config.toml
d_model = 320
n_experts = 64
routed_scale = 1.0
tie_embeddings = true
optimizer = "soap_variant"
beta2 = 0.98
Below are experts of layer 2 (counted from 0) of a mixture-of-experts language model. Rows are named router (the router's row for the expert), up (a neuron's input weights, with its number), down (a neuron's output weights, with its number) and show model dimensions 128-191. Each number is 128 + 32 x the weight over its row's rms, rounded and kept within 0 to 255.
After each expert's rows: "gets" lists some tokens that make up at least twice as much of what it gets as of all text; "comes before" lists some tokens at least twice as common just after its tokens as in all text. This comes from a sample of Wikipedia text that the model never trained on. Tokens count by the router's weight.

# expert 26
router [101 157 162 177 105 131 118 109  91 169 183 119 181 121  86 148 172  94 151 124  89 122 106  93 102 146 107  84 110  88 166 148 154 189 117  91  85 181 100 209 194 137 146 114 131  91 116 123 153 111 126 113 166 100 174 131 162 166 151 157 154 125 138 103]
up0 [ 78 131 156  91 120 179 141 193 106 145 118 128  69 131  93  80 150 126  89 158 131 143 102 136 105 100  85 104 180 131 172 113  91 158 144 144  63 134 159 109 107 133 159 113  98 110 149 185 133 179 135 196  89 151 171 105 138  98 162  98 118 177 135 113]
down0 [ 63  72 125  96 193 163  84 170 192  86 163 110 113 134 179 119 151 168 102 102 131 109 155 154  79 106  79 190 131 126 178 172 133 180  84 175 114 129 150 125 141 164 128 136 127 118 161 127 142  95 128  96 102 159 139  85 149 110 124 169 201 104 113 144]
up1 [ 92  53 152 159 135  92 132 146 136 145 131 177  63  87 180 102 185 165 117 143 160 116 162 155  88 151 126 152 113 133 159 154 130 138 139 130 128  68 127 129 117 139 191 201 175 102  55 214 119 115 135 100 174  77 119 147  95 123 129 152 117 145 132 199]
down1 [130 130 116  85  76  53 156 122 137 144 144 159  77 118 160  67 166 125 150 105 123 109 104  87 215 137 131 143 111 125 131 107 153 108 100 116 130 135  89 107 141 102 124 122 103 103 216  89 138 176 119 105 133 149 160 119 128 109 104 203 177 107  85 120]
up2 [ 93 119 122 185 140 146 135 138 158 147  94 130 153 136  51 130 131 131 125 171 141 149 155 164 144 158 147  98 130 151 199 122 122 146 152 109 133  84 176 131  85  91 109 115 174 104 193  92 140 138 126  98 122 161 138  70 131  99 114 115 101  75 101 160]
down2 [183 134 155 164 202 164  56 135 135 130 106 101 152 138 135  76 149 147 145 129 158 101 196 122 124 104 177 144  93  77 142 157 107 134 189  75 162 158 102  93  96 121 138 143 142 107  98  97 100  97  64  91 113 128 122 123 102 117 146 121 112 110  90 138]
up3 [129 113 186 126  73 103 112 164  83 109  87 142  84 115  86  83 131 156 161  76 101 160  76 167  75 120 161 110 173 152 138 110  80  92 196 174 136  97 118  70 110 175 109 116 147  83 174 187 129  98 116 142  77 128 101 112  99  96  94 101 138  97 129 131]
down3 [123  78 144  90 118  88 117 135 135 100  87 147  70 181 145 186 114  46 141  82 139 134 137  82 160 113 110  64 133 132 110 140 116 136 126  94  93  96 223 125 141  77 144 107 111  96 168 138 150 147  46 137 117 100  74 107 128 149 101 110 127 134 152 117]
up4 [ 48 113  90 114 152 133 141 115 105  76  99 142 164 167 103  88  89 120 134  81 133 131 110  90 132  91  97 125 188 168 178 112 153 130 130 105 164 188 136  76 108 153 176 146 108  93 127 116 135 114 191 113 117 146 113 198 149 136  49 137 141 105  67 172]
down4 [147 130 131 129 187 195 122 113 138  97 133 105 226 141 147 101 156 129 115 138 180 136 108 141  32 169 115 117 163 158 147 144 136 133 102 161 111 139 196  76  86 119 109 134 123 160 127 123 156 119 159 151 155  59 147 154  87 112 131  91  85 141  81 134]
gets: ")", "us", "ia", ";", "ine", "County"
comes before: ", ", "\n", ". ", "\n\n", ".", "'"

# expert 63
router [130 141 125 158 127 192 159 135 110 184 132 188 118 107 122  66 180 164  90 109  82  98 172 124 139 173 112 121 181 129 126 132 114 158 185 124 120 152 135  62  27 134 121 129 153 123 122 114 107 110 147 164  91 128 160 147 152 173 130 128 133  56 111 165]
up0 [127 129 143 148 123 161 132 119 117  88 124 161 152 122 181  85 147  80 101  90  93  91 212 110  97 115 180 161  88 142 147 160  94 115 128 124 104 170 140 136  90 111 114 141 120 114 109 136 139 196 116  94 173 138  77 122 154 180 155 118 122 171 149 141]
down0 [ 66 147 165 101  99 140 106 146 158 202 134 134 115 180 182  95 113 128 100  99 119 146  81 153 110  88 137 103 105 146 139 200 152 158 110 139  94  92 133 142 135 167 149 156  85 142  53 161 198  66 132 145 118  55 112 144 129 137 152 125  65 152  65 159]
up1 [121 151 136 119 151  95 134  91  42 142  52 104 162 135 142  89 108 102  84 150  55 121 121 125 183 149 107 136 114 157 120 160  78 154 113 122 137 180 139  98 124 132 131 123 118 139 155 142 115  68 128 105 129 190 111 156 178 131  97 136 111 118  80 137]
down1 [104 132 145 121  54 137 143 175 136 100  96 192 174 102  57  91 171 169  91 137 107 132 145 145  87 157 129 126 113 163 161 117 151 108 133 120 108 107 137 103 115 154  98  67 100 100 134 100 128 142 104 107 117 127  91 128 105 141 108  72 157 108  83 159]
up2 [132 120 127 179 132 118 158 166 165 175 136 122 112 166 127 103 137 151 149 103 137 126 113 132  98 126 110 144 133 157 145 162 127 115  85 168  92 118  91 130 167 171 195  84  72 139 104 142 108 108  96 103 104  63 111 104  91  64 110 129  98 138 161  67]
down2 [177 175 105 168 192 106 121 167 142 114 149 122  95 189 154  92 144 120 103 147  54 119 131 123 184  93 164 163  98 124 105 145 127 148  73 134  60 124 162  92 148 101  95 125 156  92 143  64 123 174 124 109 133 161 170 170 142 155 151 126 110  91 132  95]
up3 [115 164 123 183 148  69 164 108 115 166 117 128  71 159 106 100 110 144 184 146 108 139 166 132  91 101 162 174 155  91  69 111 136 123  70 138 108 128 123 135  99  65 107 166 155  82  76 120 114  48 106 166 150 179  95 160  99 149  94  99  42 102 167 160]
down3 [ 90 118 146  92  99 166  95  81 119  99 100 142 187 137 133  84 114  88 143  96 108 102 163 172 171 111 127 183 120 173 135  75 169 131 149 129 175 123 105 104 173 142 160  98 122 149 108  84 145 133 160 159  96 100 122 138 154 205 162 147 174 127 152 121]
up4 [149 131 166 123 149 124 129  91 110 202 148 145 143  68 121  58  78 124 164 123 136 109 130 179 129 146 143 185 112 148 135 143 132 165 114 159 158 129 130 192 121 117 122  96  87 110 119 142 150 164 132  57 184 143 140 115 152 187 114 128 143 147 125  73]
down4 [121 150 116 143 145 108 159  77 148 118 149 182 151 143 166 173 136 137 147 131 173 168 103 104 108 178 150 174 164 203 144  98  96 130 150  72 147 113 133 104 142  96 150  44 120 132 109 132 136 131 101 113 116 148 176 146 149 107  68 121 157  76 130  53]
gets: "1 ", "0 ", "2 ", "3 ", "4 ", "5 "
comes before: "| ", "|", "(", "/ ", "May ", "March "

# expert 13
router [139 166 170 134 114 163 155 157 128 165 159 145 162 151 114 135 160 158 181 118 149  93 146 163 129 129 148 108 100 136 158 159 108 132 112 166 134 120 121 193 185 166 159 157 125 163 101 159 133 127 183 148  76 191  91 171 140 124 125  90 141 160 151 133]
up0 [166  63 104 164 123  96 105 153 135 166 151 142 146 166 130 144 145 179 123 174 103 174 114 143 104 162  54 105 133 124 131  93 111 105 113 132 150 169 148 130 127 176 110 168 146 157 120 100 109  79  99 144 124 167  77 119 124 175 109 110 146 141 104 102]
down0 [226 163 138 147 147 139 136 126 170 175 188 148 162 116 133 112 167  61 128 121 110  83  52 150 123 130 102  90 127 138 121 153 117 160 139 149 135  57  85 138 129 123 196 147 140 151  72  58 107 150 106 101 117 148 119 153 101 147 144 114 155 153 116 177]
up1 [ 97 158 110 102 152 118 128 107 112 148 137 114 131 118 112 159 151 131  84 143 110  64 120  93 124 100 148 114 136 117  97 128 133  93 164  81 139 112 119 122 174 107 126 105 146  94 122 119 168 123 134  83 202 127 168 149 105 131 163 156 111 148  83 168]
down1 [163 152 119  79 113  93  99 165 117 147 174  63 169 101 168  70 177 110 168 131 119 136 150 169 161  79 166 149  88 132  96 157 164 133 130 143 102 122 132 114 125 126 105 121  78 138  90  61 112 168 103 167 128 179 135 139 159 144 145 126 143 159 131 126]
up2 [191  86 154  96  29 185 129  89 188 157  88 140 143 151 139  98 110  74 111 138 107 144  99  58 181  95 140  94 148 157 138 137 202 144 136 116 200 172  43 158 152 141 183 117  93 164  77 103 169 117 114 130 120 147  78 110 185 207 160  91 159  98 181 123]
down2 [141 155 188 133 137 154 102  91 119  95 125  85  98 124 151  62  95 144  96  87 109 147 191 117 144  99 140 150 179 152 121 129  99  80 133  87  71 110 103 173  63  77 113 150 126  82 150 145 138 121 165 108 110  87 163 191 102  47 158 132 115 158 110 139]
up3 [ 89  82 160 200  75  94  82 117  72 154  86 138  89 163 173 100 114 116  83 169 107 102  87 202 141 116 128 117 120 109 114 146  91 141 109 129  95 128 181  55  98 107 201 142  61 117 178 111 118 118 135  88 103 133 105 155 158 117 153 142  96 172 142 134]
down3 [110 136 151 101  93  87 115 115  99 115 157 117 112 145 111  92 139  83 184 114 168  72 150  88 111 155  96 162 185 141  91 111  69  94 116 107 100  94 103 129 153  99 170 129  96 144 168  88 102 135 151 163 212 119 142 126 147 156 117 142  71 119 139 130]
up4 [122 151  78 122 101 197 147  91 124 129  93 164  87 184 138 102 143 126 113  86 130 135 122 123 146 106  44  91 133 125 109 106  92 111 104 120 203 157 147 119  64 113 161 172 189 128 123 112 165 169  98 121 150 143 175 102  92 129 158  95  37 123 164 128]
down4 [171 124 151 140 162 150 114 164  92 131 120 140 145 142 108 133 121 127 130  65 150 188 147  94 173 152 181 141 129 118 108  54  89 108 152  97 128 169 109 174  92 182  95 102 115 142 119 177 205 138 160 205 152 138 104 120 125 118 166 142 149 122  94 123]
gets: "of ", "at ", "In ", "At ", "List ", "As "
comes before: "the ", "a ", "his ", "this ", "its ", "their "

# expert 30
router [ 97 133  77 113 117  94 167 100 132 145  67  71 107 149  92 162  75  90 140 147 106 129 165 104 106 142 135 130  82 150 132 138 112 166 137 154 124 163 125 117 127 137 131  93 140 150  91 152  90 143 159  94 150 118  86 180 132 113 152 116 116 158  79  92]
up0 [165 144 150 108 104 111 101 147 148  84 176  85 158  42 169 210 110 178 162 122 103 149 107  90 113  76  85 159 195 147 118 166 178 133  72 150 115 109 144  92 119 139 143 165  73 153 140  91 138 135  97 167 123 125 121 127  52 140 100 138 140 158 128 151]
down0 [ 87 157 114  78 152  91 171  63 148 113 103 127 113 138 145 129  65 163 102  99 112  98 130  86 174 151 153 166 118  96  67 159 155 130 136 152 100  78  75  90 133 204  84 103  84 112 142 101 130 101 112 128  67 148 129 141 134  97 143 139  86 126 130 166]
up1 [107 122 106  76 112  99  79 132 106 150 171 168  77 142 184 174  99 102 153  81 113 106 123 112 176 166 182 143 101 112  85 159 126 130 148 111 131 173 136 145  94 146 103  82  74 167 147  86 108 162 134 126  84 123 141 115  42 117 123 149 120 130 120 110]
down1 [102 155 124 121 128 125 123 114 123 157  85 122  86 165 136 136 163 172  73  90 212 106 135 133 158 172  98 125 113 163 128 126 176 160  70 141 134 143 101 176  71  94 190 102 168 186 103 174 100  57 132 125  84  98  87 153 143 131 106 110 122 127 138 171]
up2 [133 171 111 121 111  81 145 197  94 118  92 106 101 194 129 198 149  88 125 220 153 112 153 100  83 161 106  93 144 124 151 154 145 110  91 100  92 157 137 103 122 133 161 127 148  81 112 151  89 111 117 108 134 180 119 107 158 145 133 166 127 108 137  88]
down2 [165 109 147 118 120 118 109 140  71 126  66 160  94 112 143 161  88 136 150 203 131 148 191 140  90 112  86 164 113 139 196 147  91 130 101 110 197 182  99 132 140 141 169 113 123 117 149 133  88 121 110 125 172 146  58 130 109 129 177 141 156 213 140  99]
up3 [169 134 145 157 153 143 164 118 158  31  95  90  82 153 123 143  80 102  60 138  86  88  97  93 179 104 144 108 157  91 144 142 135 134 122 195 127 119 146 148 132 163 128 113  83  94 172 122 158 149 165 130 114  99  77 160  91 140  90 106 111  63 146  99]
down3 [145 146 146 149 203 123 217 140 153 123 109 165 127 115  83 167  93 148 195 121 122 121 163  82 115  99 157 114 145 141 155  81 132 146 135  76 128  98 112 108 146 141 168 123 142 106 169  82  92 129 133 130 109 113 152 106  68 138 184 125 146 148 117 152]
up4 [114 108 157 102 134 128 170 143 184  74 111 151 112 135 111 143 139  99 154 192  85 101 109 125  93 163 124 185 102  81 159  82 151  71  55 122 150 125  74 139 107 130 134 122 127 125 113 139 159  84  87 186 114 142 135  58 128 204 138 168 132 108 130 109]
down4 [135 170 100 134 126 163 127 116 108 126 146 124  72 169 136 101 136 137 165 161 146 149 108 140  69 176 181 176 140 165 123 125 109  73  84 152  91 128 135  76 161 186 165 107 113 151 148 100 103 136 139 150 177 140 113 154 102  86 158 148 103 166 185 163]
gets: "an", "on", "en", "al", "er", "el"
comes before: ", ", "'", "-", ". ", "\" ", "; "

# expert 52
router [159 185 173 119 106 129 150 140 130  90 159 125  94 162 218 133 129 103 148 157 168 187 133 145 167  99 177 128  86 108  77 124  64  71 130 161 134 163 128 124  93 132 122 154 141 106 195  96 170 147 125 163 131 151 164 150 138 169 150 120 130 134 139 138]
up0 [162 130 181  70  77 169 123 129  89 115 134 169 109 171 117 118 128 126 139 132 125 132 159  92 145 112 110 161 128  63 154 140 160 126 164  73 131  96 136  88 120  76  94  52 130 132  94  95 130 121 113 150 144 157 117  70 155 152 110  88 192 142  61 115]
down0 [173 168 106 142 110  65 165 106 120 110 150 123  98 176 197 184 161  81 166 182 121 213 142  72 114 144 118 184 123 126  59 127 153 141 124  93 112 132 164 112 173 113 129 156 158  74  98 118 125 129 174 151 140 184 128  88 158 119 175  66 140 108  67  79]
up1 [130 151 117 169 108  95 157 142 108  70 128 114 131  85 139 153 210 116 130  83 130 114 122 111 110  67  93 127 142 116 108 105 104 108  85 122 175 158 113 123  79 183 149 185 150 211 127 124 161 149 152 131 134 161 112 108 106 165 146 160 123 100 116  41]
down1 [ 78 168 136 133 152 147 141 139 167 119  81 151 119 111 158 145 159 163 119 103 107 135 163 113 104  80 128 166 138 148 128  92 121 113 132 151 139 182  88 155  87 228 180  67 117 116  55 101 135 101 145  98 143  97 117 131 123 116 167 131  81 161 123 115]
up2 [ 93 120 111  66 123 152 125 141 182 108 183 190 100 108  70 146  51 125 119 132  50 135  89 115 145 102 136 180 147 133 133 119  79 103 118  92 142 120 120 154  65 174 148 132 143 166 145  62 122 118 158  70 178 106  78 121  83  85  96 101  98 145 136 177]
down2 [ 94 142 218 187 165 157 141 129 124 122  97 136 139 144  43 111 114 105  90 153 177 134 164 126 163 199 155  98 111 138 189 151 129 113  88 144  95 137 153 127 143 132  90 148 165 101 100 115 142 135 160 119 146 116  83 163 128 122 176  86 167 171 111 139]
up3 [ 83  61 156 128 103 115 147 123 163  83 116 126 230 112 140 119 143 119 164 127 159  72  82 105 164  99 113 148 110 177  98 121 124 149 127 113 154 126 156 163 103 106  96 162 164 150 144  95 125  71 166 125  76  70 134 121  70 130 141 152 107 187 101 127]
down3 [135  48 161 114 175 131 126 121 136 111 137 131 193 122 108  84 117 131 133 130 155 136  79 165 106 104 160 103 128 191 119 181 104 173 173 146 160 129 134 149 115  76 200 113 160 109  82  64 164 129  96 120 164 119 126  80  98 105 113 138 109  73 111 164]
up4 [107 128 121 130 127  88 166 154 147 115 160 115 154  93 169 130  42 153 115 120 152 186 150 117 147 130 155 159 122 139  95 169 117 103 148 137 167 152 103  83 130 171 125 118 158 135 159 141 141 146 184 145 113 129 111 220 142 121 125 113 150 127 150 113]
down4 [219 157 203  68 138 126 111 126 112  98 158 146 107  73 129 179 110 105 183  90 148 160 137 159  83 123 183 147 121  91 168 136 148 126 109 139  93 112 125 179 113 149 152 114 125 222 154 147 109 157 141 169 125 115 126  66 113 133  46 124 163 146 174 197]
gets: "two ", "one ", "other ", "all ", "more ", "three "
comes before: "of ", "to ", "than ", "as ", "years ", "for "

# expert 36
router [116 140 110 164 155 152 115  82  78 135 127 151 129  94 141 122 135  77 163 130 150 158 112 109  75 119 148 146 105 109 131 209 123 236 110 123 162 116 113  86  95 152 119 157 107 139 151  78  99 113 129 107 141 161 114 119 159 135 160 196 116 154 138 144]
up0 [ 68 128 139 176 132 132 148 128 106 140 183 110 120 169 152 157 122 107 127 110 109  99  90 100 176  91 143 127 120 145  90  78 113 183 124 138  97 209 132  93 135 139 163 146 111 123 194 151 203 147 136  47 153 168 123  68  80  74 143 129 127 144 188 126]
down0 [103 134 101 105 148  94  86 124 145  79  76 140 138  93 148  80 191 108 123  84 163 124 148 167 162 104  67 138 126 143 127 172  66 161 112 121 121 191 143 149 111 180 146 138 126 138 149  54 126  99 155  43 112 193  86 133 120 118 163  86 162 114 158 132]
up1 [146 143 137 113 144 144 118 137  94 119 160 165 115 201 142 132 115 160 144 108 123 103 114 111 137  83 136 172 137 118  84  71 163 128 105 145 116 152 132 101 123 149 129 191 112 152 151  74 112 172 126 197 143 171 155 111 117 143 108 117 172  71  98 117]
down1 [139 149 139 120 119 113 116 109  96 158 125 109  85 123 162  97 145 159 217 121 127  96 105 130 116 141 142 180 110 113 119 129 170 124 138 132 174  96 140 102 144 176 125 168  88 104 137 135  98 116  91 132 106 166 154 130  80  86 169 104 100 198  97 184]
up2 [121 124 129 152 150 110 195 135 169 142 127 155 114 113 165 101 113 129 168 101  65 132 169 158  91 152 139 144  96 126  85 129 116 167 142 146 101 126 130  70 165 134 117 123 141  72 160 137 192  93 138 133 144 121 111  78 142 126 157  88 127 130  99  89]
down2 [ 91 107 121 104 112 142 103 117 187 119 152 119 109  67 163 112 132 222 158 109  55 106  97 152  64 124 207 178 134 122 163 155  81 136 132 117 136 127 140 160 104  81 105 123 152 142 166 143 135 108 157 166 109 124 131 139  98 143  68 121 112 138 135  88]
up3 [120 154 145 147 133 153 167  97 142 159 183 116  98 108 128 152 134 112  83 119  84 163 160 163 136 125 112 181 157 150 132  88 143 151 159 150 162 112 129 114  99 118 144 131 120 142  97  73 159 121 138 130 134 159 124 137  83 138  88 115  67 156  92 136]
down3 [120 166 116 175 124 113  94 180 155 156 141 102  78 108 148 130 136 138 176 177 144 107 120 103 113 119 157 185 174 161 100 164 134  99  86 130 118  99 178 112  87 147  79 113 144 178 194 163  69 110 139 162 161  80 136  81 140  84  97 100 125 166 109 168]
up4 [176 106 123 126 163 154 145  83 140  61 126  78 121 127 201 145  83 145 131  92 143  92 173 111 116  45 144 116  52 182 133 199 112  33 127 166 114 139 169 136 173  72 122 159 112 113 170 134 164 147  85 136 164 109 100 145 152  76  74 125 120 169 145 135]
down4 [ 86 114 147 149 120 155 136 126 133 116 145 104 145 100 118 119  66 147  70 125 180 102 151 148 130  85 131 149 147 172  98 118 141 109 106 167 161 169 193  83 120  92 121 161 139  81  88  67  74 134  99  88 187 118 112 117 183 170  79 125 163  68  94 101]
gets: "In ", "On ", "on ", "After ", "in ", "As "
comes before: "the ", "a ", "his ", "201", "this ", "200"

# expert 53
router [ 99 131 110 118 135 149  78  98 123 123 108 130 125 108 132 106  67 141 161 146  95 130 165 105 113  37 138 124 136 102 136 112  95 138 189  68 123 152 100 175  93 128 125 167 131 139 108 132 120 193 113  99 107 109 221  89 147 150  70 114 154 155 122 125]
up0 [142 120  85  70 144 130 134  51 142  93 151 116 166 127 201 156 106 134 137  99  95 124 180 163 150 152 120 125 155 156 116 138 223 182 125 109  99 159 158 145 169 123  94 133 108 122 131 156 158 124 143 193 115  92  69 128  93 140 163 153  86 153 174  85]
down0 [132 171 120 124 153 146 165  85 103 121 133 134  84 119 122 126 175 187 105 136 110 152 104  77 123 139 218  93 167 178 132  73 140 156  49 131 151  96 165 154 105 111 127 138 104 131 101  72 134 164 132 127 141 124 159  93 101  69 105 134  99 134 115 124]
up1 [116 129 119 141 151 136 141 153 135  61  92 164 154 135  83  76 169 142  77 101 161 167 142 197  92 196  79 109 134  68 195 129 144 172 114  87 114 129 195 134 180 165 157 116 158  92  88 139  95  98 117  68 145 162 147  92  90 104 159 170 151  73  65 108]
down1 [151 152 189 111  75 176 152  67 103 122 128 154 145 144  99 175 140  93 125 104  90 133 108 154 105 115 114 105  89 184  79 140 127 133 137  83  93 127 140 143  72 110 126 172 165 168 139 115 158 171 115 152  81 120 168 145 130 119 115 169 126 132 179 121]
up2 [173 193 127  90 166  67 171 135 101 157 102 161 126 119  89 128 171 112 182 176  94 143 132 140 108 133  83 149 124  91 121 142 129 110  66  99 164 116 165 136 149 129 127 121 136 100 115 101 165 131 126 135  96 132 130 122 107 104 153 103 139  50  87 152]
down2 [ 85 113 102 135 100 122 147 135 130 145 168  63 114 121 103  92 115  68 150 166 176 134 130  89 131 129 155 111 141 119 163 105 149 101 159 109 113 178 107 130 140 112 124 126 128 101 168 125 115 144 107 105 171 141  96 119  83 145 138 151 122  73 162 111]
up3 [118 130  75 168 144 131 139 104 110 111 117 139 137  76 129 154 160 141 123 134  91 148 159 153 116 129 164  85 159 126 184 186  67  78 115 135 115 132 162 132 110 122  79 133  55 134 151 101 183 143 160  74 139 137 171 111 127 123 120 121 133 176 104 151]
down3 [105 149 138 140 160 131 173 156  69 120 159 136 112 172 138 138 141 100  78 182 108  97 182 162 115 135 105 126 113 156 111 169 144 113 110 183  59 115 153 130 163 144 117 103 132 148  99 173 184 134 152 146 102 118 187 159  99 172 119 110 146 146 197 125]
up4 [ 96  74  78 108 107 126 131 109 120  38 150 117 182 140 101 142 155 134  70 141 112 131 134 118 148 134 155 117 151 167 162 184 169 145 134 130 137 128 138 160 145 132 103 183 188 172  72 136 167  95 167 171 145 111 162 140 129 138 155 136  76 136 137  83]
down4 [137 186 169 160 143 127 106 131 130 207 169 104 136 151  96  64 115  62  92 142 115 127 151 166 144 157 150  95 140 255 160 145 113 117 112 108 170 138  84 193 153 101 133 129 131 120 156 162 121 151 149  95 179 156 190 160 126 116 148 132 141  89 155 129]
gets: "and ", "in ", "to ", "for ", "with ", "as "
comes before: "the ", "a ", "his ", "an ", "its ", "their "

# expert 60
router [139 139 105 163 177  84  86  95 142  73 125 149 129 117 105 124 163 104 133 185 138 114 150 106 163 134 110 120 110  98  54 152 134 105 175 182 154 100 136 130 117 139 150 105 184 157 107 107  88 139 114 171  93  89 198 122 133  95 111 180 193 147 147 181]
up0 [146 104 161 115 159 179 179 111 137 139  29 111 126 192 152 105  69 119 129 148 163 126 129 114 139  98  80 162  90 212 126 182 110  92 104 141 153 171 152 137 171 114 166 119  98 126  87 114 113 133 121 107 106 162 142 128 129 124  86  88 134 127 110 116]
down0 [ 91 151 157 122 134 127  89  20 106 140 149  99 113 105 169 136 106 175 135 131 175 159 137 102 131 110 186 157 124 114  83 107 137 128  69  99 124 136  94 214 152 176  91 150 126 130  94 117 142 127 132 133  70 177 131 143 138 130 114 127 153  85 172 140]
up1 [168 164 139 179 113 114 135 168 113 152 156 166 179 171 165 168 157 163 144 150 114 143 122 159 141 102  92  56 125 148 160 148 160 182 129 142 110 117 172 147 160 107  81 114 133 126 149 103 171 152 155 119  95 131 152 124 112 160 102  83 198 129 136 144]
down1 [ 53 111 116 207 122 157  99 113 161  42 179 118 124  91 142 154 101 116 112  99 101 167 106 148 135  81 100 102 111 124 120 199  59  45 149  98 175 139 133  87 106 144  88  74 178 130 148 148 150 160 165 147 122 154 112 123 129 117 111 131 147 168 120 101]
up2 [ 91  95 217 137 151 139 169 132 132 181 114 109 107 125 181 116 148 131  75 133 177 141 138 141  53 169 127 192 162 184  79 118 139 164 107 112  59 125 128 141 121  93 142 136 150  95  84 128 143 116 117 116 156  61  92  66 177 106 105  98 177 155 133 185]
down2 [132 166 123 191 103 104 161 116 184 116 145 139 148 150 163 143 145 193 130 185 135 116 154 113 114 156 191 103 160 141  77 125 106 140 160 177 134 138 134 148 137  87 177 139 212 131 158 135 109  73 109  79 163 134 122 143 127  91 146 140 140 163 171 132]
up3 [112 157 130 178 109 132 102 165  82  42 136 130 195 110 187 160 109  98 131  76 145 166 132 166 115 125 156 114 135 162 161 156 135 142 168 161 141 159 130 158 113 169  76 183  92  75 157 158 140  95  60 101 113 172 178 148  78  81  55 123 106 181 120 177]
down3 [ 85 143  96  94 164 119 146 139 131 192 108 114 109 159  92 139 145 158 166 118 110 129 113 185 134 100 109 115 157 164  73 151 124 139 158 116 134 155 122 137 149 109 115 165 129 101  87 108 106 127 135  79 128 105 142 129  74 182 168 102  94 155  50 110]
up4 [145  17 106 105  68 134 189  74 121 146 155 127 147 115 130 181  70 125 126 217  56 116 141 137 172 116 172 150  79 111 112 108 104  92 124 140 176 126 139 143 143 176  59 108 149 122 125 114 125 101  98 132  91 101  95  62 105 127 156 136 141 194 128  85]
down4 [ 93 122 148 118 153 183 144 100 138 143 105 102  84 113 123 100 136 127 133  61  50 140 140 125  98 109 130 204 198 139 183  69 154 183 108 114 147 105 153 100 132 101 161 171 130 194 144 145 168 118 119 127  79  95 118 178  82 107 165 103 155 111 172 113]
gets: "years ", "m ", "km", "000 ", "year ", "year"
comes before: "of ", "(", ", ", ". ", "^{", "in "

# expert 56
router [133  85 154 143 135 102 113 124  66 157 131  65 128 149 159 117 176 191  63 105  30 100 116  84 144 166 141 162 123 159 161 134 124 140 167 107 119 130 115  63 152 139 161 110  86 115 106 126 151 134 127 142 142 181 141 158  99 157  93 194 114 163 154 104]
up0 [101 171 111 109 139  98 161 193 118  85 133 108 127 143 178 134  91 103 111 160 204 113 114 135 115 127 132 143 157 145 172 100 172  97  78  91 138 108 162 142 125 111 143 119 109 147 166 147 117 124 128 122 103  88 139  81  83 152  97 146 148 114  65  96]
down0 [ 79 125 119 162  95  37 100 112 148 155 151 115 115 111 146 115 165 117 103 147 136 131  70  60 146 140 152 132 157  99 127 147 142 122 177  94 100 118 154  69 118 112 104 120 171 132 173 128 193 175 154  86  64 100 134 141 156 163 139  92 156 142 117 103]
up1 [ 93  82 128 117 105 118 121 155 118 169 127 129 145 118 149 113 179 137 106 153  65 181  95 126 118 144 163 102 104 141 107 152 163 137 126 139  99 135 170 166 187 126  78 128 139 165 131 126 116 101  89 161  84 132 117 193 112 115 150 113 155 139  69 127]
down1 [ 85 131  92 104 105 176 139  98  97 111 102  94 114  95 154 157 107 146 132 158 157 144 125 173 121 112 163 135 117 172 103 114 124  83 117 107 146 131  92 150 147 158 115 135 152  99  45 135 102 156  58 120 132 166  89 100 126 111  79 175 168 144 140 101]
up2 [167  98 104  88 125 130 134 143 133 184 139 117 118 105 132 112 166 136 141  73 111  75 175 129 157  67 143  54 140 121  97  82 160 147 151 125  91 168  72 126 140 124 137 150 139  87  78 143 158 111 104  84 110 155 164 116 126 160 137 151 150 127 172 151]
down2 [148 159 115 110 117 135 112  53 107 128 157 108  81 169 140 148 179  93 156  83 140 188 116 152 119  89  80 172 123 102 136 144 130  99 107 116 141  80 149 137 131 118 137 130 125 120 145  93 118 142 133 148 184 183 150 127  98  82  82 110 126 126 146  59]
up3 [208  80 108  75 147 162 111 122 151 170 171 126 131 111 191 166 143 133 129 116 119 124 131 107 188 136 151 127  97 129 138 151 171 161 160 118 141 107  97  81 108 117 116 176  89  58  75 141 109 133 158 141 139 139 184 152  93  70 100 106 141 147 175 169]
down3 [158 105 145 198 131  74  95  92 154 106  82 154 128 129  85 110 124 102  96  87 161 107 123  50  71 161  87 147  63 120  99 123  77 146 128 193 121  92 104 130 103  88 127 120 138 169 178 128 101 177 139 134 146  92 148 149 158  89 116  90 121 150 129  82]
up4 [ 95 104 148  94 155  59 176 144 194 108  78 105 105 151 119 132 134 181  97 125 114 149 156 109 201  99 112 161 160 144 101 114  58 107 117 102 131  97 151 124 126 123 109 134 122  97 109 127 170 148 157  94 106 142 159  98  93 115 157 171 118 147 121  76]
down4 [100 170 171 212 144 139 119  88 148 153  89 179 101 120 145 126 137 144 132 131 178 161 120 195 109 200 106  97 149  80 155 103 140 177 129 119  72 107  98 113 121 123 118  73 131 178 126 176 131 181 125 166 169 127 110 186 121 207 109 135 192 128 129 103]
gets: "==", "s", "===", "a", "e", "es"
comes before: "\n", "\n\n", ", ", ". ", "\" ", ") "